python train.py --hidden_size=160 --hidden_act="reglu" --router_score="softmax" --routed_scale=1.0 --balance_bias=false --vocab_size=8192 --norm="rmsnorm" --max_seq_len=2048 --train_tokens=575200000
Below are experts of layer 6 (counted from 0) of a mixture-of-experts language model. Rows are named router (the router's row for the expert) and show model dimensions 0-159. Each number is 128 + 32 x the weight over its row's rms, rounded and kept within 0 to 255. Numbers have three digits each.
After each expert's rows: "mostly gets" lists some tokens that are sent to it at least half of the time. This comes from a sample of Wikipedia text that the model never trained on.

# expert 110
router:155169092141145117102094117155153132106148153173145129136157168127151093095119169162064148117095171108185095145141165184130108129123122089152133108093097102113190159118115110131154167152104154166205099114129122137193166148123126094139083150138155083129148188130156071074102097076150144106112148141144093097187125154155138116141126117129181175164184071113110058106167152140115147185092171154124080089103119079124134121147159200068049089142182132188116133129163144177127125141144142
mostly gets: "olog", "onom", "olit", " Georg", " Econom", " Dog"

# expert 99
router:164122186144073181133217102162175077084121126171133153105122144108141137113185071133132090060119156129124096130092159192107096080179088106153146108137143134122143137152070107122130134152117118111091151097142168096104138178106122092137072039158111090135170213123115121138124176119143144132114130130146134179138105110172056113145167114104191163196132117113150144148112162117179133107186182115171185108121103129164140117144086187126161152106108120135149116148164111115107149178114134
mostly gets: "ky", "ny", " Henry", " Harry", " Anthony", " Terry"

# expert 82
router:172106168123130143147170059189158087157067175125099134102122158162086051139098098160174122076130093141185080139166106127092145152065098192152125132148110196095109118103104089076103170150121133180120112128115155165127122150074128122166168138094115139150120110068164156126137122162130163125147141194104117126120123158154106174143180145079097150107108146118205155075114078136123116094180135085174106112156102164128165126114115132159177088134117147097072096128132162077125166090095144
mostly gets: " w", " W", " many", " several", " research", " various"

# expert 33
router:107161105169061096140084084157147145073119120175187114122065095141122129126091178187127110118168106124124093136159146132134148091095090141072114147136161102110111142163109138154060086128116123143163126154164120164075129106104165166080137130157173128115196182104116170120109174116125090110174095123152151174098119110146131092129124106136132119171117086090105122118147150139093170178101154163155162108166160136128104069146145221193140142106084107140131117059178220091136085132151155
mostly gets: " He", "He", " Kelly", "She", " he", " She"

# expert 51
router:152115150183184087154089121111107086162133096072120155079142171187172093165126146156130187113130163169149144146142124139105156146097116047130158148083115094174111071135128092099107149158191117089098116092095184106064141139150094147087098180132174125155093144141080064106183168124118186145125154117084093198119148149107129133149105130070087121138127155160131164108061077127154148090150127127127171172117139131104137164138129158143110134104090159124173075059133094111114138123114177
mostly gets: "°N", " not", "ically", " could", " will", " may"

# expert 96
router:174098085029134178094174152158130117111152154092103132166092150181153116131122166099122141108168144105104114137108120141186147106177162160128074205101097148169082150144161117144115055142148154124148118114108175143171130163126092173130192097078098103077175118106160142154101106154105086111165088112155091118087111115123165114157107142164113130056108140114169156090084143142091125082100143120150174191092118116145092103185109133112142066131179078135128096095111086140143165172138086
mostly gets: " :", " What", " titled", "ibliography", " ", "\"\n"

# expert 72
router:089096109192067108138102075183187120130091166104179121148083106140157103110069172130144140087176085087166136093145123081103173107085118165121174114175143106114131068138131123095182120111105125111097128144163079078166134118114143113120123131103108102141115123097180125148090146155139141123113100125164161114124132108102129106145156112108183169160161123070109144163108116106167177131170134147092161090142141167126066162149157126207155164107149106165081178173162200157109109066122204
mostly gets: " Racing", " Island", " police", " Chicago", " Railway", " Angeles"

# expert 45
router:150114122119106139081084129117201168144096121193134145084059137173187104175080136121141128102171102144162136102127138120135175055133120167132105109107181146156113059114105151123132127150153094117132163136151117121036139110115142147118158093077090170080170166164172109126179129125168085124127128106151174132127159108149146188091123122186182173173154088106143091135142166136150155107113098153094111151129112089094147159127109154189143107168045143146086110120147125162185137146151055
mostly gets: " John", " David", " Robert", " Richard", " Charles", " Frank"

# expert 20
router:131120165120135132083135153077074152119084176168132132148143156141089133142145130151097157185140060168124127135142182127180068095169115099191142124114157093103133153160124188135136084140131097118097120081109114197134145195092106110158101141156166075109166170092101141091173171180089113136087154075158194092077133096158136109089120095092113100104153107188125154072129072125158083095131158114131099165097104102105170154144070079161117127088077173161142131109152149117088136128106154
mostly gets: "%", "verage", ".:", " •", "%;", "°"

# expert 2
router:151110117161109127059096114110058141172097114105173174103184099119132118134132079171118063113098101089098138098130082136147145171128111149171124183130084131139119117159103136064169137170142176111117124092140148063127151106123154151155119168112135095119138103101127069085120083120143095095155184141081154130139156124064147109159154164144053116192130089188104162145145133133100154072118112099134158122156132199121103151136163134093093177083112127048152109184129050131141139174117151
mostly gets: " between", " towards", " from", " using", " onto", " beyond"

# expert 60
router:157144147145152130153134123170145172129055121141132160101063208056179169153144147178128123111077081196137149128123160147094102162130109151130117103152156091092111168176127103140160095092109136155111147092147128150135163121179142156079168098090135160186175155150112126121150087114148135179114131112171082124172133137094128113044183079101144154048119130180147082145131151139132123071199096143130096151155153152079146119131134107077141132131153151117163107118091132092116155058114075
mostly gets: " Apps", " −", " GF", " +", "10", "29"

# expert 123
router:069173121101147104116114134153170149082158129128119143198129151128150143118209123182122098178121109078113105151126128158121119151131079132106084121211172107111103114128140107097145136130090155114093123135162094088160076062114158140128146061104163215171100114160157171115108158163118157159101124198106109128107125090154078115104127089137131108108190112087082113130159078159077151113168114121148129103173152102139097165116181189088106110139160125126166120172158103142190176115091071
mostly gets: " K", " k", " Sh", "-T", "Sh", "-K"

# expert 18
router:086081121104125132116156169150184109121181100090152132181094130142157124092111108068176167160118123096123120120105110182039156148111175157084167146106151112148135095096157125151110115107121126100135109107174095100097103119151095126106099116105110123096045138136174092118109153152181151095079112106180101156142164099117172067140168105145095088181163142101151066123130070117081122052122142101151180104094119097101165177087077080089138153134177111095208137157095123108118118126112111
mostly gets: " support", " pain", " ISBN", " sh", " murder", " able"

# expert 39
router:172095119126106134146117073114164101063116154148200137135145098097122091130121172105148173104185084116154162119072087102148163050086088143124139159123205114163222104132105162123189131095093159166174154092133157163115078153094121135167136168145099121157104122098115108127074085086115179091085149140130158122134172157132092088111125068145165161076105120103134142104120106104128103094147120160115147141150050203106160152175123088125106119152135127100091143133109139098114090175134170
mostly gets: " French", " British", " Spanish", " professional", " military", " Russian"

# expert 23
router:144093120098124110086175103085058163129124181199130168136098165105115115086099136135123151098114116113095066168190120096157127109138184156142088172174091182117101153164093117095186067160125138157107148130102110100196103143084162107070155136149089119137152105144135147162090144141188142064170117133082109153131086107133167164181135107104100136097122120152113077131091148090165104146132168116095077098136160103091134098122150134118102096088075118132139170081167050073104138161126088
mostly gets: " titled", "|---|---|---|---|\n", " wrote", "|---|---|---|---|---|---|---|\n", "|", " includes"

# expert 102
router:139157161114154144163116117184072082145163103148142092162112130108064194127100187086076115216112034108135100165115150119113112177186126131130094099108122122147121170152138176090152130103156165135146118112087067110158115137098109137099076151148071101134110146159129080118118130103147099152134101172112095157150143116221122125148161134095119114124118107086125075186133159199119144110046092131087164149111111142094169093108156095129131071167166171133102137162095152120135086121129133
mostly gets: " adv", " critic", " Adv", " stat", " satell", " vir"

# expert 47
router:125089142124090115126139159066136131190156110110135098080086149131170160068090095135192150163179171103053082133182138070123113132091150106139106116137154180117112141121123091091125091113120131140185100146162093150123182123157111122133087158155103139142091071128184155163155114105171173100127076170153136171134108125132115184157186137126050120122133119099121092137134081085138121174161131126142138156137099111155124087112095208068128149143104165079164111059100173143149125087185144
mostly gets: " his", " her", " their", " its", " having", " get"

# expert 114
router:176147111178152201138079088165114157179126179174137156119084099096127122157138182156136155104093132144179123184126056098088127150128117156144214149166115159130119141113150119111117126116075078110094137123128100073109080121097088152143146131147128100106150153171125152127138140129134144096156141160137175125159114149168120088126156154080141084166127105078086073159149113158135140091152098183193094143082168077135171193124078109136135141174164101162146035139105129130152172184128102
mostly gets: "–", "aj", "ij", "_"

# expert 103
router:128136130103077103057177095112126141178121180089125160135144079119086165074106086158162117142170127144116179126123113144186106105107174125154119127090203147140157134119131128131152132106153146125166123100115076170152200126162141134097134123147085112142155102174152165153194115119067147172196152215176161167087156158121123205134148158150046152115122088077072125113149154097089133141119141129117151084168102145121096086140118141066158107078141122094128164147099126157159083126127134
mostly gets: " a", " an", " the", "The", " another", " this"

# expert 111
router:131103099151139119160151102193167158092092191112154132143173088112129088139118133134138098156110111138182160072076134115113153096139136150189172160151080149080148098105123090078126164105144098159121115188123116140166045089095175125100105128125099092137079062125093110099105147077132154126045143105142102080115145153090132132133132072119147150159115090105111146153068121118109181099155142112107161123122097212141146144112120063121127131087078097062090111162143129111133083103168200
mostly gets: " local", " high", " water", " city", " land", " High"

# expert 116
router:171128128123137124140118147128092092122102149175167058116163082095094126143181191080031122124073161113150117161097102153148149151160165102111166096120138180141170130098105102121091154146138174072096140087130079131145153104129100121130094071119091118192153153153168099145180130174123094084083132148122109128111083106119135143148058144162145156090153103061079111140151126109165077129094138118113136157121111144188126143152164211092129190132098170183172106112126170183120097126124118
mostly gets: " sum", " Pal", " anim", " Sum", " autom", " program"

# expert 36
router:154179161085141124114106157126096099141116115106120091098137196154091110144170136108119089147141132090100139153105112090140107100112137126152112141079068166139188128169075068102167110208094073192076138100082194077072147126128147076059142166160101152152140131162143108109169126128161141128098122131117067094103125125120183078116175140119176114163159108175118158122139167120112106161119127114157152131106081132104142155156175124086108094148070093164158149172094087139137097092174196
mostly gets: " On", "On", "See", " along", " far", " shown"

# expert 61
router:143135149101055137083172105145156115166113136026086142088166113126118124132122082191185113140134127150115188123128159110167106133106143114197148112091180193116145165098093111097104174172121152152145118123112125117174180151140095111171111184105120105129130063106188129142154178133109140172137151213177105102129119178177105158131172153117084115121123123089143116090118101059126120123126135118129141109176149162197127130108132199081168110113124122130110160086110105111159080096173153
mostly gets: " new", " the", " small", " its", "The", " another"

# expert 34
router:150098166146091164114122106209152138092104135159116117114050103119108102112137143094093181110112074178080129157104129084103149093137105143095153149127118153116133119137112178133140172130159142169123091201105160153121127122108194131115120052098079146063090141124147119127176191132124176153145146085115152082151077131151109162104163120091201165202119146160170090124122181107090094167164119117097121111124112112116087108135153159149141075073123082161157098202121160095080166109131108
mostly gets: " Steve", " touchdown", " bass", " Dave", " opening", " Racing"

# expert 48
router:137176073107101073056214186087084074145135144139129093134095146152135166153094174120117151156116078128128129133130121076095143176140108148119060143082087153103135090101132157095170120114140102181124113141104116108108165146147135164190085110134125133117138151163116146109122108089160153117157119078181167103071105090152171138171054101135136107108123158113141192144114091190116169120192155154167107082101183113096159159156081093131072118127122067158100113090144117101126150132154166
mostly gets: "\"\n", " COVID", "====", " zone", " |\n\n", "|---|---|\n"

# expert 127
router:129152111148153146166161088152105129114095114153085140155062112135145132161147074144154161157090150166096156061126137104061169117135111134112091109121138139094121167160121049135164131154132074125140137119143141152168137125139054161145164149099098119176175145100093118118122062129158089185121183126140098057163098117071087087055158118111120126110157104144151111146116194104171152093184105114109094144166121167165096137141112142091105163126135155081111058101092082097089094060137079
mostly gets: " six", " four", " three", " eight", " seven", " nine"

# expert 79
router:134134155141109151131179118119143101133126116104115189077169129180165113126177102142121161136104125150140142104167135176150144145097071103168157136076103126163105088108129103094106137108106173171077091106120119112134126177140131102113125197182128102205091101108120122091142125111148076139120196167109137156073129154134127134175169115140067112153134122084154146131067156151137134072187126097137153117127100132157111122172139207055077168142128127110036157069129216095087108109096131
mostly gets: " many", " most", " several", " some", " more", " various"

# expert 115
router:132162129137089119163113105150186148108135143149128117146130100144126096196164108227169111138126103182138162086090179135144103124096125117118135107122120128106126137134106109088120149113130146178163168139170161092169142108140152135107167193088189097149156105109082127110073156131109101171097126092157104063200091136112045102063143063136101112110132147157137119131094147136148117089163113073157081132079110127131086123173104166089118136097070115160094076135125132068167153099210160
mostly gets: " north", " south", " east", " west", " million", " eastern"

# expert 126
router:123183122070052145141150091110119130121183099152101167142123117193111092218161195064111118127176168091105113114142139097188110121186163120129126106139126162153147167152092142177118134136177120113157123113164150114096139101119167060109160145133115150106126152134161129103087103161110150139178129139129110108104124128171193166146122076115124164155118213152150143092129116116090093146153163073124112144167127173163122097161135103083178099200135105204082162114131112133131154116184168
mostly gets: "\":", " cre", " Synonyms", "\";", " pe", " Best"

# expert 78
router:129158094134104152122149078164157079111122203175126117094158128118134081129174098079096160074100067130132168136154085080116156077170112140172142077098092155085125147122098128134151185081173115162100166132068125156121128110145115096155093156122109137123164147102092164130111095100165099116181106111144156146144109088189119122157101182100089138103139092121140067121109171132187105091085122145094138113197110104212088098156074120123106102148141178155153132112079169150200089150128143
mostly gets: " Secretary", " Minister", " Governor", " professor", " official", " minister"

# expert 118
router:100126166162129140172098124197164156050064170119169122170137049169115094097104139117137170103151151119110171112140105102118186072109144124135155142188156138111147140129146123146165121190154133158070088175155131187128085158089162123115127095189078164141143077101187139076078126116091108149155127143106155113122116115166160131125106125107169175135113152113092129139140137125143106110136157167055152117170123175110066098178163081122096128130105080149070127126157195109092156086112132
mostly gets: " football", " Cup", " Racing", " Championship", " television", " video"

# expert 28
router:123109172162100171173127163125098094137167189144152132089100100144091175177104108190151188150102159153151141143116088097084099084114091158112123140122101154134094128110180120109187115080115119123145117107144135097158099116103107084158140088154084106157116105134111155099149165123064124129173104161123184094104057127071145114106147212113166072138125086123086125174104082139131175089158169136131108138071122147131139081098118096089113071129161090186116089084109073145062154108138173
mostly gets: "20", " century", " annual", "andemic", "–present", "19"

# expert 30
router:164119103123112168088138170066075157159171209150119170104114121152127110142148107143172117090191149098124141117134151070181055126132104125154127147157130113152118155173112124105117114106176153197130134160152149128172169191154142064193105103070158114086124164184150112155097131162092056135188186130107157142173146161123154110154096132152136109084086194145154122153098090102158080103106104113125084135115147155125155151121141149138188091103111124109124180118116058121144160117090093
mostly gets: "|---|---|---|---|---|\n", "|---|---|---|\n", "|---|---|---|---|---|---|---|\n", " renamed", "|---|---|---|---|---|---|---|---|\n", " GBR"